Below are experts of layer 8 (counted from 0) of a mixture-of-experts language model. Rows are named router (the router's row for the expert), gate (a neuron's input weights, with its number), up (a neuron's input weights, with its number) and show model dimensions 0-191. Each number is 500 + 25 x the weight over its row's rms, rounded and kept within 0 to 999. Numbers have three digits each.
Before each expert's rows: "comes after" lists some tokens at least twice as common just before its tokens as in all text. This comes from a sample of Wikipedia text that the model never trained on. Tokens count by the router's weight.

# expert 19
comes after: " |", "0", "″W", " (", " W", "″E"
router:498479517516496507535516482510513504500502479461469469474501545471465497500555482477482486469515475529507532479475438474482497487474459485527520551503515501507499502513524477532472471497493526509499478556520495532521535515502470495495486518522510482500552499487518514461500518492476502517510486540491535467482532533507488508500450539476536492508457490513485546526511511548527495519484515477539513486504493549504486510476493462442511452488513508522505433490531451521491518513513503505498527474466503421488491471518486534549485554499493487470520477502518527490471472502504506492
gate0:479482493557497496526495479497524449479494517510493485465508475466473486492488463507498514447513495499508494465532490492461490492474551520497530517566536516497512515528510468536509499491509480485439486534487534520534531553516469486462490483485478456466506489529487524514473482527497518503471470515487487466444515445544504521476487558526481492507475456490484506547525504505481490530509511511500463487518479510543527523513487526550503511475515506520513519482518532514530476493502484506490553479460505486493488501494507509473494515524532496454517489451510436524480504483511528483
up0:492510509460508460476488522512489478497475538543471562516507513485546471524449464528551516485512475502458502456537491523546458499484527517500487506518520495570506506481508502486511502481472444515483512435490491461526464503475525531475468475481499485538513484453521510552469452491517518496492482476524498478497489468497513516479468500536454509507518512494467508496531485480469537511487527517521532470488514465491514506500521468525518501504468516516499522529526500469518478520528458530510511467499491495472533510514480503475462483498504497530466535522507487491489484530522457473
gate1:529491527494483507491479552510508519508494499455516455490478486446498498519480462537468498544513473474479517486475481522485530519490507500503485534502485519502491591557475502462508505531502485474523500512506508539496488513502529512547469493468515486512523519504527546531497522456481506463498516496458492549492528508528533493534470485481479489463513523496488500505471486488489473493531547498515518532484477506518523478507469495517484481459474483506496530527522470533518546486445511480481513515459536499460484533486507540477510522492493492533471513467541539543478472472538514478
up1:476515530540517502479468445506519489508556515530491488487499521534518529455503513481478513506529498511489510494525513496552489507478516483477476534501525481538502491488540457520505520486485520523492543470487517494501528511481484498498467488501522510551495512499502505496514458550509527509487493517511505506533508481488467513468454511523504504524438491524503529473519507510544458520546504504491465569514532494470507467495534483466467514529435527499532479502469474514534447503438456466534492496512476467497471498502523512499497499518481496530449475511492538474479520508462494469
gate2:484519489500469516478530524543543525511499560536542477494493466519434470510540572460472477499512499475487524498466544494497522514519521521483558496467474506524500515525482503495537531500545499494471515519475538466519490522523521455509491472495510494527524497483496540476515481520468471503477467517452495485517525503497528512493535496511475497438471469528500483481519517503462526524470520498469500495495420547483499484534555500492466513506496486460506533497493506478491492529513494519544479538530486522499492508469523492523533487520502512486508508501477474518503471488501509498
up2:483545467471500486473502535515548547504514497512551520479503520504465495504501542463516473540491511496497503464501512546539510546523492533489522506492488511515489505509487521475515566504498523499527496533521504466526494485504511509516478525499554504505532491492500534484515480485467527500504498526505491508513511454505549508506548458531500522506489445491459471482537508498464475484460525509495485518503437480482490503509511496466479524502531461454482541502492511451535499455522514529528472510522543535472464527524508471480484510476482504495507516512451506501510499466543491438
gate3:486532455503483538495524496490519566519554483498481472471508504533485474519482526508515443522490452482528491459512529500526473469525477459533516489485500491444537549532499543526498451513460518483494502481477485515524538505511481519508525507515496476528480484520515494494496489521476492509495481489456553486488514495513471465472437503468540530511489488521518537509507508513536518465482450462521482472525502521475481514501511461466454533507483493524455495521461494496486507484487475511532479529513505514514457467512483533546502531502486483491486493525513509493460491512537530499
up3:474485498532463515532523467526530484471526484457488420449449543459514508499519535503434502511494488491502536502514498490497500496467459493498472505507459514512503473526547491456503491496475536511516454492517470454520522510498518470507507490515473536499500532481501541520505434508467513461494480522507493454480469481506556486520502500516455512524495491506476531483505522507508515528487504538487485537533454490459484510527520535471545482472511486479510539487530495497515495520501476562484516493506546487480509481467501520530485503534490477491513486496490499470491530501489471512
gate4:470495494493465501499495459500551534524524510495487515480454513511522515484484500496513505484543469528519517485515456463530540517485492508508503515477552474484503501496506469512561516488468476481516493517514465556525505494525523508472483546513529503495490465512512491472501521535480496474460530498491526539463510467478523541531564495512517520521492485456503503477482485507494501489500488501526483498533461505520519491473460490527457468512507472483488475487491565504491510526528527508484496446494509562530488500492484525512470534433471465528448521491515518545487484475514529473
up4:461495505480462535471502514505517464533450518512517522524509487499509479514536518496515529484484519528493518505513472498516463544482536499520540506498520505545522493547472563463490527537483508487492486539500492423511527494519520484494486480486469528508482510460477499516464497501529501523507490463494491481537462470487538477506500492561496513497486497484502480507551471518490469484557526542457508534526471513509487513504508496476498493435461495527497540479482498531477477496537515479499521522464468478503466516532487471459475497521460485503489461469548531530508517506493514497
gate5:508467537545469443496487515543547489485514496488503475494494496505466517521521475528507509496461466434510531518465543476479512505529519509464552492492531529476485551533516518537523512479485502515500502480527498515499551492464526489518530482522481509514473455515515495475526557522516505469493502507528547479496509504524498480468558522476515507476495506462515482516527455518481522557506523533510492519491472521483501502482482492510492523491498486495519534495552465451497504516487517497519496517529472465514462523484432518530475528504495507463453514504465492477509495480508468509
up5:545525523553467497521475504490463536502494490519481510497541500529476457542509511524504498505450483498466446480512527492479500502522513504474475454459530532509463518504470515473482489456514465509473469540515515535474524475508498517547478525495494548507487508442458474489460530466535507486501550490541557514511469486554508531487471508490478504492539464536496491479496470501498517482485501510544493510523473459520479483494480499494503527474528460442462512505495514463534497511515506502447521493513529544505495501487521490524464502498491504509536516496506532503507499493473510497
gate6:512491485480478517484489493518518458511488483529514506475517536501513484549491517472474498459476460507465480496510492446526507488491527530490522563470467500511520465460516488479479494563517548517481476471496493505491499508486490508464523526500510461515518486500549517518547480507484490553519489507443524528537492539511506528480526509496516470518526487457513554466500520505470557513521519509456498477457485449487544493467481487502473481478521521518501497522529506464474502500520529517518511481534514512513537482474491544522527492510537452483462511522470528522489515530510534505
up6:487512575491520495521500487474470499520488465512485460525484473492463480526461479526486491466542486500493562549465454490460545495512520497471492508516491517477485499524467496463494476494480519498507479440507505525489491483515474497521533523498488483469506487455516534523457475517482496496501491481497500486470499498486484504508480491498505505484471534476501525494532462508534446528468497485483503574488518482462510498489512514501476457476522475523476546462493472493418518513452466509517517550490518487503486478472493465467501500456520524547499500508500494503474516469497462516
gate7:490489488475483518512501499546524512484544508506538519469467508528457460464512450495549534501540525552531494473524526512522486527510462503505518500493520479531497445489483499510510490464491515498515485510520474504437495488527495500474511511501472469485486488542514464509506496525500497493484510484495476460529521506540507481463453503505479522502487513527510464462499506472506531520494528461466526509501515493507513447514496504462495515473466487519535525479460535482506550535448475490546466506498489508520483466469484532489490504501544465502571479461518492519478468547531499515
up7:525469522489468510497475470524491462493493499552510506500491471500449442480514504498496515491493492551447495442515513520534529490490509485527542497538506507516516502512488531550449482543480453496502524472505481461510505521506521515515522498525467527505528483489529508519544512538518537504506508493538461528505540493492518496492502516532486523538446489526534521463509497436520547487502505455461517480503517487521502499521525502479494503514472506489482521471517460535532548524504484505478476483485465498488547499498478512523465503450554450473493500496499501495498530515524521519
gate8:507513503501513497476489516522464489517491458538529495497514515484499534530509505474528487533456500503557522478483501477495485526502534511467494494472458500465499512462508477601507521512506533532466498507473507501472476501498465512492489489488470492464527510487462465506489497476478477499487539565476506518496533512502505503524465483451528488531509490493469477496499517509500464542532497494479482503477504501415463522494544492533513495507496501454513511469462516542489418525496536520467517529514510501497486509501543518544522483538541511525505512497510489492517511507494525531
up8:512488500537476465514546500509523476493472490460488510498533469535510528486441507510440459473525482462501513510524530512507520535495553509529447477502517476509484521491497490523485471497467520498507535499534459490527473521485515496498525545494509493526501493495513480459497476520470487509467515484499514542506481501453539451488540477550515494516476518552522474507510510501532487486461502515492520430533493505527511485489521500483497525491524489498521546507477479527493498469539471547520505463512472517452493504521481487487480487480481526428495508552473495487524535504486531490
gate9:482465483496500504470483524529492440457500480522460505511508516508471506482515522510479498476520464461476516465466509520554497516517522481501530539521500473504504537544507514568495513542480512500490512471483507483513534468460483487523488482494520479463537537519500509517477537486517474532478464521489487496453533508533473485490482515516496499458481437494474542519549507492503520524537524469488446508481482481502552490532516500486508487563451490486508502451484506469465483485500512509521520525478517497457479517493510515483508516446474477501486511489498491549470462488471506490
up9:507505478534477505488518487512468532499524497457515519495476476487488446438514511525523541519523502465470526512499490476507522512468462503492508507564504519497498475459491469464502538515500523503494476520490514496436448476498466499549481453539539520505521477512501494489507492535508506503526518492443506486504484492489497494501511542496496469510495540517515525477499466515556514493464545564486511436517511479516509509472488510514512527475500468465542549534486507472521519524480489511499513495494465510515490499504520508509468475517552503496470473478437491471515512518453474487
gate10:460512513520530508499533479532491490455453459494469511484453502490519507488541492485437492456535548515493450512514479483522469516497479480513473533512497497537488505504488493518482514494526535502471495514462519507480516519538510464451490495521532459470489480490481499536501490560503471454485505550483551509530510531498505479485524515530507494499486441496522494540520502501489539465483515480518464510485513510514506475497470531492501522541485460486522476491554512473485500524531519489467504541532485521469507519492485528539517539523507502439483484497472525510459507498537518476
up10:514433521488480507513471502550472497512492499504536491510524543477480480469479516561554497489494471453492521485482516475501513486489504540508525513465477534471515540503511476509500510477525524483487472508526443499500541507500507545520469471487461507489512522510485496488521523467486498516476519507505480515460512459495521469512511494448493497494444540481455500463472514490510511544513463525482505505574489517506509484469547504489477492490507552512521510527460489507462490438491504487497498466477508463518489511459441526491476484507493501502482489476537514488504472513451476511
gate11:519497542499495534516498524509477540568508502482452494469499501503482439501516502506512473492526473485552507517512537451542523497522510472483492478461513519465488479485465510518458452496467481536499516497476522508495476485499484440459538528554464474473487505499498479442514519462532501458498503514504520486445483514507497509470489490482486463479469506507475484471538496496503528474488487471496512516493484521454506505537475506481479518478515495539526515480493496431508473527476516496476473510510479505545478476484449502501513499504519506536473532507524514471504503443521531501
up11:454497503505482456511524456513535542538533451538533493590505472558515475458469501501517487496462504538506532525494489516508497488470474543532499477488524498526517451505505504499504460515473468507480486485512519509487506503497497483494524510519497497492491492458510483510451553507514498513498540494549505501510501493516516498532457519502514515462499540505536503554493521481473489522466490475478544553482501515508470484483513466489509486465520483528487498483488553501487484471499472482517555525463521457487520496481542494501527461507464485515482466480518483502484510531519467500
gate12:429475557496481510474480520535475472531484477545452502440494531463501510482486501484467520550516506488501513528467517453510495531491488495498512476480519510503495539519523451492485484509520512530498462500514529462515466505522472481498519466496520510522459475485509508499482468497495517443552531517526503524487541470510532496538530504493506490495494457477475493492457507481473509527524477500454496468496488504496468534547495497483450488509512474476501497522537514499488474440518565501499477482487542525495511492494502493538508496521486459526463503457485514504499465537505481490
up12:538549481498502478516514438496529475485447502523544480565476518551545524537519495484480463473498516526498514461511522524454482513497526496508511467504488506497490488480527508485524517505492498476454522471493475480534495504528532477509503463487506485481505552475528468515464507557453516498489485504490483486516515509502530505531504522516450516534506506519504485556475494490487479555522553518501514501490484529508537534465493530510518503456495516475482497520500497546476525498506435497480544515472499479531514510492453499502490518472463550510509486530480504516496457489505516505
gate13:527517509517478544532536484481542498487465458489516494469439497513540509448536521525474467492509534486503507466458443541450506461479499535471499543476517521470519493507507525525496505472518523498525489472518506516518509500521489531470554475510524508519539466473479533451514525463514495501478510501542530506487527532508504500521457521484461493518466537490522508494511458521523537516499529545498517526516499478490519474491459480491523509499515533541543534515506501496507489474499504480501494504468536492509522523526532544530484465487527519501532475499518484477487509532452479480
up13:506484507520505496519511495488541487513479495511482493529544482472483489522485520491522486519486493484473500563477495518478472449542474515511535458491478502475513478473496471502515532536500514504478463519530460512512471478525503484503484498500466516502437531479514558559441482519491532518496515532478481481504546507554543539476543526529476465513507507492531524533471507479522480534497475475496510444527486496511467496519536531507521492520459466470532496539490468485484506515481481482486500564496514481457514463465465493509489530457487515484470511497508497503479498501536516474
gate14:532473455544535493520503498491518498521468516488549487473494516498550493497502482503512468542529512527540517534484497472462514487499523486485480525500463512481483476523490501481557457491495495534464478511487502459516514468485458496508517526494534493415491508489513464528473531482529534481503508512499523490509507522523460528499507516470489457487532524486483504519482494554429529488503479433525495531491448504453510523508513501490475509538526492513507456485545499480493519458497476485528460475506517508498503492488471507495495500482481516522473551488524510538478493473456488515
up14:517497520533521494521528501483479487491553509488478517473543506499519500511500506513529513481497488484480469504494488462560506583502530488548525473479428454471501497529496461482513461504484499537481519537458505447476499468465438536520531480498473529463524497527512470477472523512502482488496481485520557523517478544481485504530491550498515480480504540538498503495494492474486537534458500488497498502482477519479534482466539486433502517523503526541478476520512479488482510496501518461508474496530484508535486504505519479497467471499514529501481510518471507504502488516530492495
gate15:500548448535514545528559479474522515510528415491492502449520486489510486494512500484528496525513508461482521532506510515459503498498501494495527518483505493509513530500538486502555484502528486516538511503504496483528497527533534491500480508509499516487518461510528563482544520493556467546496481483532524490523499552482541496489470531512509518541501530511539549470477497524482495459476493513517537497515487501487527421489489497501498533506485536514481527529528483482485523476489542469523516483470491523476490498505486547492505534502488530454488504537512525494497500487483476496
up15:485494497512463512492469540474495528490506524547533531522478495484501537496495466520512495500511486489498504502529530517467489510523510532495516501517498504517460448513481500482526507544524464457511514514451525479506477531478479474509480486447499460526491503492484506479439460490455510486476530453493438543508491481482470496490473507523443486454521513480505496530477465488496464528512506497510479502519488488496459483535528525528522465515553484514513512490477478493508475484503462473462498495539534492486521547502555490495504518493469485523570490539482473544485488464482484473
gate16:491444491486487470501480521510493501509474442505467509498531544543541491499508457499550498526491509524494549468454477538460465514493522503479510555496551509489510528492515482469496471473485516490521483527518491541493514507493496507490503482486489489436497485480545490535498520510508512510529462534458522467463546458518518478517467497495507472542450497491498466513523495490492494523531499481499496505538510473466549489482488519493457531459514485487516497518509483517546477497485451487493491518479505494461464489500464502500518520507498442506513532492536512472510454491467544480
up16:484481495562493515513535497489525523523520530486535497495569470465483547480521523499478451481519489453495460529480498541504534490505518506507511509515489496509518567544523487545497534482484544477509468525462474455506509504484471529535488473513507539534457481494489517494509531466503508492514487479492543521489499541494497491446485511489483489509487513491509511509485506489544525535531475504500488481473493495507470491518521494480497518519462536511515470516459470482516484488524535505482531492477549503508478528459517492510488523522483555506455470485524466476484531544526442520
gate17:525526488522517511442533505543463511541542473485476525563472438503515548481496493512493491461475486488435476495494484491496484518451462507515520538510493502491516505542451496455505498566487510496500473490491549477529482520482525486514522517555497533471467498507470486507475533514496478501507512505487478481492492511523533511529480521481502495455487507526483471487513459511528495484520491499503508523528527527493446483508496510476489518527516490468515504512534503491478485502468517485522537497468457477494516514489473532484507470448481478466519516518532506467475519448531502544
up17:470535472534464495548515496494519523494465536566542489484490508492486460525531553520478495486523484542504503489478525504481497452501524504458487489511496486491478458513480490504505494472514488474488531483494463508468490508517503499481529502450458475481521488479529518525484483509471482477492496465532509498482536468511467546457520475553474469499504479530497510497492551515473523536501495471492464505496487504503514508521517503479504505522466512498481535498469470510484464535533466495448507516513524502516488498467545474513542516502516542485511503498410539482493492555505503459
gate18:487474500495501514534483545516543472491474429498504496490508535486490499446536512454468516469507488467520508524495500503521460493471510516484478513527497498531465459477490450438537543481534494503526480481486466554534537535509534462497489472505531505461504534497496494503513478512489540516473491501423487495505508516491476498487551499526521500512486467520466486526496548505484507529512491518511503509509471499526536519493471507515499517515442490489550483467454483523528477480493509446473508496450508481481462509459515522481496531509503510491487470503520477504465489485481499517
up18:500522496477493471538501504492525484489526505479506506498489473531523470508509513484524526477508468532531488475474510473525526490493488502505505493473550526451528477468482493519489494505453510466495479502510494497508480469554523474498530525469451474459518505509503501461477556489512502457506480502539498542490484498499467474456516506512466460424505498494494538490464490490483517510516472519482520485520545451520509471547512473489518490444520504495486462508492548470489466531491543524520484463501511518527523486507520499511484504465514420453522519496490531506548460512488528503
gate19:470472481490520515500513478499541469492481489480497445528528509507546505484536496521483504520465514479535496487503500572512477488536466495502514501484512524519492508536523509501485515530468503509507501494535499493516546508476490543480509451516518497488447473472501498490470529519498499549482493539460491565482505450530464484496501477503510545513502503450482527519557479504443503520520462533526455504483507517455498486480495487468462515552490542509523478493503500519488516514465530492482504516510508476491517538519428525520492496511497457498506474483558508494453488478488490496
up19:525500489511515457450532465457516493499535492511515467491546465519530492507483477508490503497486499484540506470517501522471460518528501500474492481482488518517518506465486505505495505467503489508467495456510483465512519495514479515558526483458479474521452503479481567521500520466492430512514494487525540508484508499573489495477477493551474538504489482515495534454475502499515490455449505476525458527502532509501519523490520494514539480489517525487542489499480522548472490500538486534501500530491497528532540507522522486471547501475494464526510484514517516469471467521484552499
gate20:515471514472511490521457469539467499496493508472536489494509478570488532465491498536502449494506478512511549499450537474498471457500577531514526462522507514443508459464502523501509514481516556509446459474533521532510462564468459502469475501530510473465508516525527533524481489519525468512505462524494499455478464510483491496516528495484510502490477484503465499509503517491480540488512451489515524469488473522479522503471488509506494466526477499498507503544512487505519492484493451519534497501465532502512511517502482491500519531484483507508503484485512503519519455482478479483
up20:506490511514545514516480530483503522492531524510451477512480538441479493518562531486508532482506506507504501474521531502519486510504504464441477533466521516495539496476451487508484517499465518511488528535493509500528514479481523498461491507526508501528539503472486490483532522487493522515469490476476535528506516456545517466479468530506487458519511524538539475501555514517475521515445481493488522470494488516511509533492474492419526495480433497514505450504472476491491480541482530536472502518481511520527511496513469510507494490475522496518472483463482540558518515506513503511
gate21:542527500478555486490526536478488488504550509486523491488521453512531506483513524485542517493487479489503491468529509548485506494479523513453551507473546510486494501449501485468526491536505515462497500499494524509521474502527479572490554495499518525488497512497529483484493469517517503487488524483494490474527443470498520488503468482465474520493468541473498468486452455493491487551566547478484476495484491463507439508510530494513503532512541496498484471522506534506526507513550482531540484486496517512517456498517458503514492510527487512479490495520484490476473524505536466525
up21:462487467418440505442504470501466480495552530531519486486521511501476503529496529496510493472465512477511544478494494520512509509519501541476528497474527472494544512514475495524505505514501442518499505507490499496474505493539526514500489467476511506502481487483494537479505472539447460509502498485521490474497481499552524486479531513529492548473466499520503515534515542485488517473508475480502507532540535470520477497487533495514548471513468494517499504496496505530472485468537481505492519521474571536490499515512529480492481515518543526547479551544524491482490509485536534503
gate22:498505508522500473512487455471481486496480503515520475473494552482470507512531518521463484468462510461552531509526495522541478474499477447535490541522506497472481495504523483507469484503512502519458456543521497478478516511505485457517476527499524461501519486528504499506518468513499499443518499548465465488521517514516509531505517505492520478547479481502464529487461528524538518487525436451481504512493502494527515502461532501516470500493456479523488485509507439485490454507492500484488517538516518491513520566485465499511501530461515496510555455494459484483495472518537523488
up22:516499516507447523483515506480508489500509519468559491490483523529551473502477490481490538435491514460492500538530532518499489476540487468486469496483504486535506457488480496508539481516482450490472527479497495540490489493467511467512456493440547493527477487471548517512506471512533501469524481488486470437494483501464499538515510439533491486521513524505469472460464518472468479463510507492464531474474502478504477508467521471493489480498514522502476472484475473477507479509497489493506477510501513524551507521522520489491507495480475535550518511553488503494540488543513497541
gate23:497495463515509532537513453503469482477475489528497547486498541541526458467545504492503494519489502529525454507488464535514508504478508455482501484526532547545521430537516504515516499534499498521485516569491519494452507486511470478497491525517483482501506493472485501425485496483436538491517489518496523489490510507552494503496509498498515498476485486501500494537504503482512497496502486428528464470536510488466470499520487502488458536465479484510504443490507469518474507545492484512475502489492515502445462548518521523488501492509503460475510487499532517501482484537495478485
up23:503493486485484487507484511488520520537498516508445493497523535485540538498514518508524463555532503493530508507526509504484465484517499500538517483474452486457515551460501518473469513509501533497510509443479474502520551497472536524488482468527506478492512492550485455533468514513546482538476590514511480479478465494485512520487469505494494500490467514504477551501516518488491510525485533524512491498509470489504499488524477508538534462535494556496534550488497498485527466450535513525496511494475504471526531495473494491546510520483513525544500514459477465494482489488534490493
gate24:531514463516488491500516523521499533523520533507519500466502542478526472492457534520489473477495457489515502491479528483492511480493485476539503491515502489491499550565486481480553493444522520563536488472513502484489529536512505484507506534484497549450498551501511496487496494523537510503496513512468502539534506522489496502525542477459468513471445500473460518482489472529515492520510485527485491533473510500520517493509496486503461493506500516517466475485485499536470446437493570494503504492511532530509490503496571482494506494495524453532502497540524515465524478498495529506
up24:488514455469519473510486517503501498489454505520500503512464496503480451512500469475479557478478488489440458503499514496503506451546502521468519526544511476500523481468498534484494515503528550493526537476462472550490504502527514512519494502527520516492514505481496506521517510511494518541520485497501496515471479535466516506522531492563493536493502446525473477539486497404510520525497494485505473510503470497513499483488446497479508499551504513507497487481530454488513526519470498480533511499502541527443503465495497463509518495457499493505531511485471494498503542541541466463
gate25:474499459521491505518495501483528495537446488501531506478492453491495551465505478509499462504512492461531529499483479473532524474482503486512476494513495479469492499461531494528488544519494499511474466478502449493503488488515479520483504511554551532516507467551511478502499478473464500519507543480471517508497545470485474522492490505498482512509500507502517544469497496527552501520493513531496479505463523523516572504542488480533495440493469514441480454474533497520500466491521496498527536501480497517469485475448481518502557463490553494526529504479483495493534516523473521511
up25:492480460511504462500484490522517546473549542471510486485516542470497513543509546485505484479514442492511475508500497517468486471525496491503479465502471501494513479479487509485506546489481516524452502517511481537489517480485462457504504521493506464507481519535473485446558516495507522507446503522539486544538526528481493508496532478496518502528473481514458545537553492515510512502493462464478505506538521488525549531493490496468478507468542482517504537493447493497518540519465493510484488518510490499483458474446500502465475510463528488504532495518479520483506455487499529528
gate26:464458520527522494478443501504509466521472498516487515513538486479494508514478486483494522480462510524534497464467464534505546494519460514497479556530482487488466520495486473537517511494455486525491495492517470489459541476475467485488507534483509499509527476506479475529499521491531530479535480475478476520515503506533480461531498529518479514532487512517484504464504543493526530498521516422505502510487517454511483443487472491521456506513483497482510464484466496471521488537488497487538519458478478526484438529508487558453497497486469520491504513484491519442479513501530524523
up26:507506511545486515507487477521466477493478515539487500529502504520499498555490575519517455530538460491521513509482505498461453484488506485546543496479492551521469469494490458523526540460492492518492514484509461495499464473506484515527468491498488486462472501497506507489459498498480489502499522524451562487501494471498559535499474543516512518442498477541480453477480515512513535442488489538493520502515440503502454483504511533479477517520535471483508492466518469468504441521520515493505511506507506503492519509496494481516482500481455501545497475503483499495502487538518519518
gate27:472529508528484506481514523492506509529507476550510517473494461505516495554506526493477505486481491476489505452496456508497479470477493446496522544474543462501507566522485454508533539482517502472507498502503515445494500510475523522497504492501524550500493534487450516516512453506456500474504478519484496468511491442517480455523494549529455513506500520486489497507525522458532528464532469514490494483509528506446505443530488515491505495457470492501505487480543471507519462550545500526535513469529463539513496517510514482509491529486505524493499526494521515503520485460469506510
up27:509530525463505464496507506471517482484544512522529465501512497474479496477534486465465537535477512496515490500531420478569508504485482516525524510533488533531532438484499544561505485514475489526509482501494503490509477475516497482487491515488468499481497526517512531520479486499525486492538490502507523470478510536522484473471464510502490487500502493485474561509526491524519546505541512466533476530489512528463452520505540495525511521497465467495517464506503510514520451516498448505495505515490526465493473518515523506513560492479507469442487519442481478462512478495500497505
gate28:467527487510495507529500489492532542534516421455494445478518510503489535519556491470518515504502497530481533481475493482499502505461483501492516530480525515435496523536532464501492536478542485507551544515505497500535548478506520500522518519540533508507515494485486467538530468525500502516520477492481520484494521494505483500518463513513463472440486483525472517504532480491502538521496515460527501482506475533497492519520480490487507460498463488505535500514489500510496547472498479502499449480456478513513507501464511499526541476483500497473498485465455472527507436456520508527
up28:506520502531471475513512520486522531448537452492530478517529506501527482525492498530512524482443496536495474512459500499456459486537491454454496492480561467437462500525540457472478527451512508467483499513486495482510556490492490472490513535531508510442472487483488457513513461487480484466530478481516505478502506494482495489503463482449476549490506517496491494517521511494469508527506486495529534497492517510483486472524518478479509499519518483532479505474536504459472520525523528470489510499530485541480479471538513512469453465470483469532498501522487510522510467477492485502
gate29:505502525558477513492507506502500506481534469460495498476475525507494485546499510473467509490529508479501506493493517447489480573457504496536500526526499539477498537477532508512451535475491530460497468499476511521510502520477509498499488508473507518486511490557500494484513515534544540530534505522488537524532460467550504457505464541476538484488514478482483489520533536467519538484499517494530460468512547532520468487515451494491451499431496516476509503560511529497507475493510496501490479508492495498509460514504516509512479473530464458496501472491524507507524491482525454493
up29:496500497479484531522538512542472535467525556471493556477490559473505491467490508522526513499521486557466555503520536504512513516506508506503494502491538507483504497511482508534484493490459460498519473571501485478507499527501500513527531508468486498505486494453502494498492498538459473542478502482502524523529500489529439485481494461500494525478475473497486520464485451532549479464540484546479495532517526474464467464491515519509502539490506495481503499489469507479486488505517498523522506481530474519564494526512462518481520481518462531491514505501523452506492526505521551528
gate30:468504485488524501500452491505467488482515425544507492515497511513485541483511511497535523445504490467511494442462502499504511524515522526510516507521566485493494481500499503488498516542561501506525497509515510502528522507570505472472497458509544499493475515490559533456493524509562479484495486510488491494482503547534499492465543530521503519529495455480467516472511515475494476515476505519478512473512468513531496476517483476516507442526521496519455518460501466549500474500498507536496502522495488548491498488511546527492526501483518489497553481488501491550481520477482511488
up30:465511464448466523550528479474524486496515492538534514485477508493530511494507511527453472497504502499471485509492491523484510510497483494457532507538526501487486568501534501459487490505502496497497537494490518511479528492511534521520530516522476523463516510447544508496518487507485505492501522501484464590493466450491492503540470542484487540486491539495545488495492481512547508497505482520508529537555494503518524477492551534503480513497489503504502463503516465527496527534570509506486497492487494526470491506534418500503491514496499496489492551534504477514525501527521510474
gate31:491483485530464508503532442508545508517485483460479475496550527528470508503465496468532500513494522551537490536497477501488481543507526467495521539515483473496484480479476494514546487538475496500479505478457502470466538533512468449505507511504513521478497485444503470504485517487505475484452521472503516532522521535501502467525558512506479444433492470482489445472492496537500513501485462505448488498530476456509523481481495521496486499511499488511500522506495465473502505518503528456507475536516486487513518470462513515488446497529512529512469485474495524517483518552494493507
up31:446484498495529526503519487559480532468465519491540505499489522518460487464484471523526436491506447513570538471466496492495492519480476512537486478518568506505500504529497502495444500473517474499522505473536488507486494516513515430475472517487477462535502472542510500459511464487511518485483515540502514477466496480498489469485521458478481540510490517476481470506529512504546489508490475520508510461492504470477511524492484512524492469470465478536503507511523492507497535521494488509496506547496481508487501523514499507505491472502488474470493492512521531512488470483431522432
gate32:443526460489463499498510522488529491490473474469537517504477501514502521493541530524499479438467507513513504484504528514527517476448507525480475525519475454498477527508471487458493471504494533480546522515489509516531453541514496537489515499503525510489527518510502534486473482532512517511529484539445483541477494470482502523462521507490461497498538499475468524502494490476465489443526535508496481490473487497481496518510499490542478477481494454437550525503482496516519502477493465475500519473507510529468474548521515517546510500451474540508508499522519521536485515550511469521
up32:506460505481494492474456461511529516507473533517485502506505541498467521522491507512513496530522492482487543506510474479482472507497508494507518499528461496512475510467489501500509512556554514485479515441537524504540487470480605461516466521454506537486467497515536524503454462492526511524507453479504487500509465511537490517531493478510493441469509506501488488494513501527501471468494496492498488501496501450496456496507519462500493503512491509519462541481473491511511475475466507492458497486497546479498466496513450467511516505473454498518438552524482477472498463494491498487
gate33:498482513495559520468522539546514482503516465499480512448477508532525430511501471515531524467472513466497490511536500474499476561485532521513522501495468519484503514501512510536521480481505498527481493476455516490480496494502452489507529521486557512513531489510493489460501524482501537547499498515462488521475531467511507461541493492437524498470538499505439508496498460468500526491469513531480547499494503540474530517518530500488500511525492506493519507462497523526469499466451502486488482514422473519478523501480544485500507469477509476497513512492516511503549494507482496536
up33:471478510509500484506521502506510510440534496441505467487501531527482477483496500457496518463484494492483468531525529492483499493471462522454475499548480504532550487510506516484506475421510446471503441485506447498525506492530488485524465482497534516505506549532501513521536462536479483522534502546493500454537541472508482477485519445518509471488509512548448485499491496545509521461484495478467506492474525480478524551503501506479507521477525490531514474499452511491486468535473499489487489524515503511539515498496484483480517485481486488510440488501504479499513496505472508496
gate34:464529485512483521488506474499474486525486481485490524448499507491517527527520543539552502482477496519513500487463494546484523462482457512461546504468503531486514491512452506524493480515427493523470489508495524471463491502533481472478517484531504461527486518503466476498493490489557552532484463495502500507549530513532511476499466486482495541478485488491523484492535500499491477559503486531469522486516532481469505458544474464502502487439484495492489470500509504539499428498480500510470476491468490494493470523486481516486529535473525474522531508515507521513523504537488540501
up34:516497551473486492471510469516501491450536440495500470500487505535511546455513464434443472511502509479544537516480535499526457480479508516532484473528537466462496523483511499463479507481485465482507505481488514492498460532467491536534515514486474524441477473531481508507504535522483502508520495509506492434453519499529493486531510511541514506550522508475476480506488469492540537502509509501503482514527525496455476494473542519524499486511524520505528474487506503520522512502521502485532456528524509476469497475539469485508487503527483522525483490512507464485463521535506528524
gate35:488479518497426470479489463501479478487479512533550513479491494484511508427521505500532451450484512536488493475516515452511512493484513546467519469522506435491526541520537508474495507538531504523510522507557472477505511501490497515497488508497519504496467537488457510463532469507508463498511529486482500518484505461516467472555498506505514505522510513515533500512473475543504480487472504498532483446534469526518508479502512453522476492474521542465481480494515480535506470520527501483497471493511512535509488550498531493507553511512507515484480500453530479522476484456514515495
up35:477502504509511479528515533474482515485512492539531471509434548550511531540456492502491514494533495467461505489554468543487489483529505471545500523498503505513512479508452495500491492490509487512503508491477478518479530502497499489504598545504482517528458528536487514471483518475549482462469483520479497487486484479510486521509492525511549491540542496467488509476524537483525489520508472475476522470522487500529501481511521488487510484510509452516486530495494450464495488471455546545500522492541496491519496495499552513481556520484461524515510540486487488491494506489499523517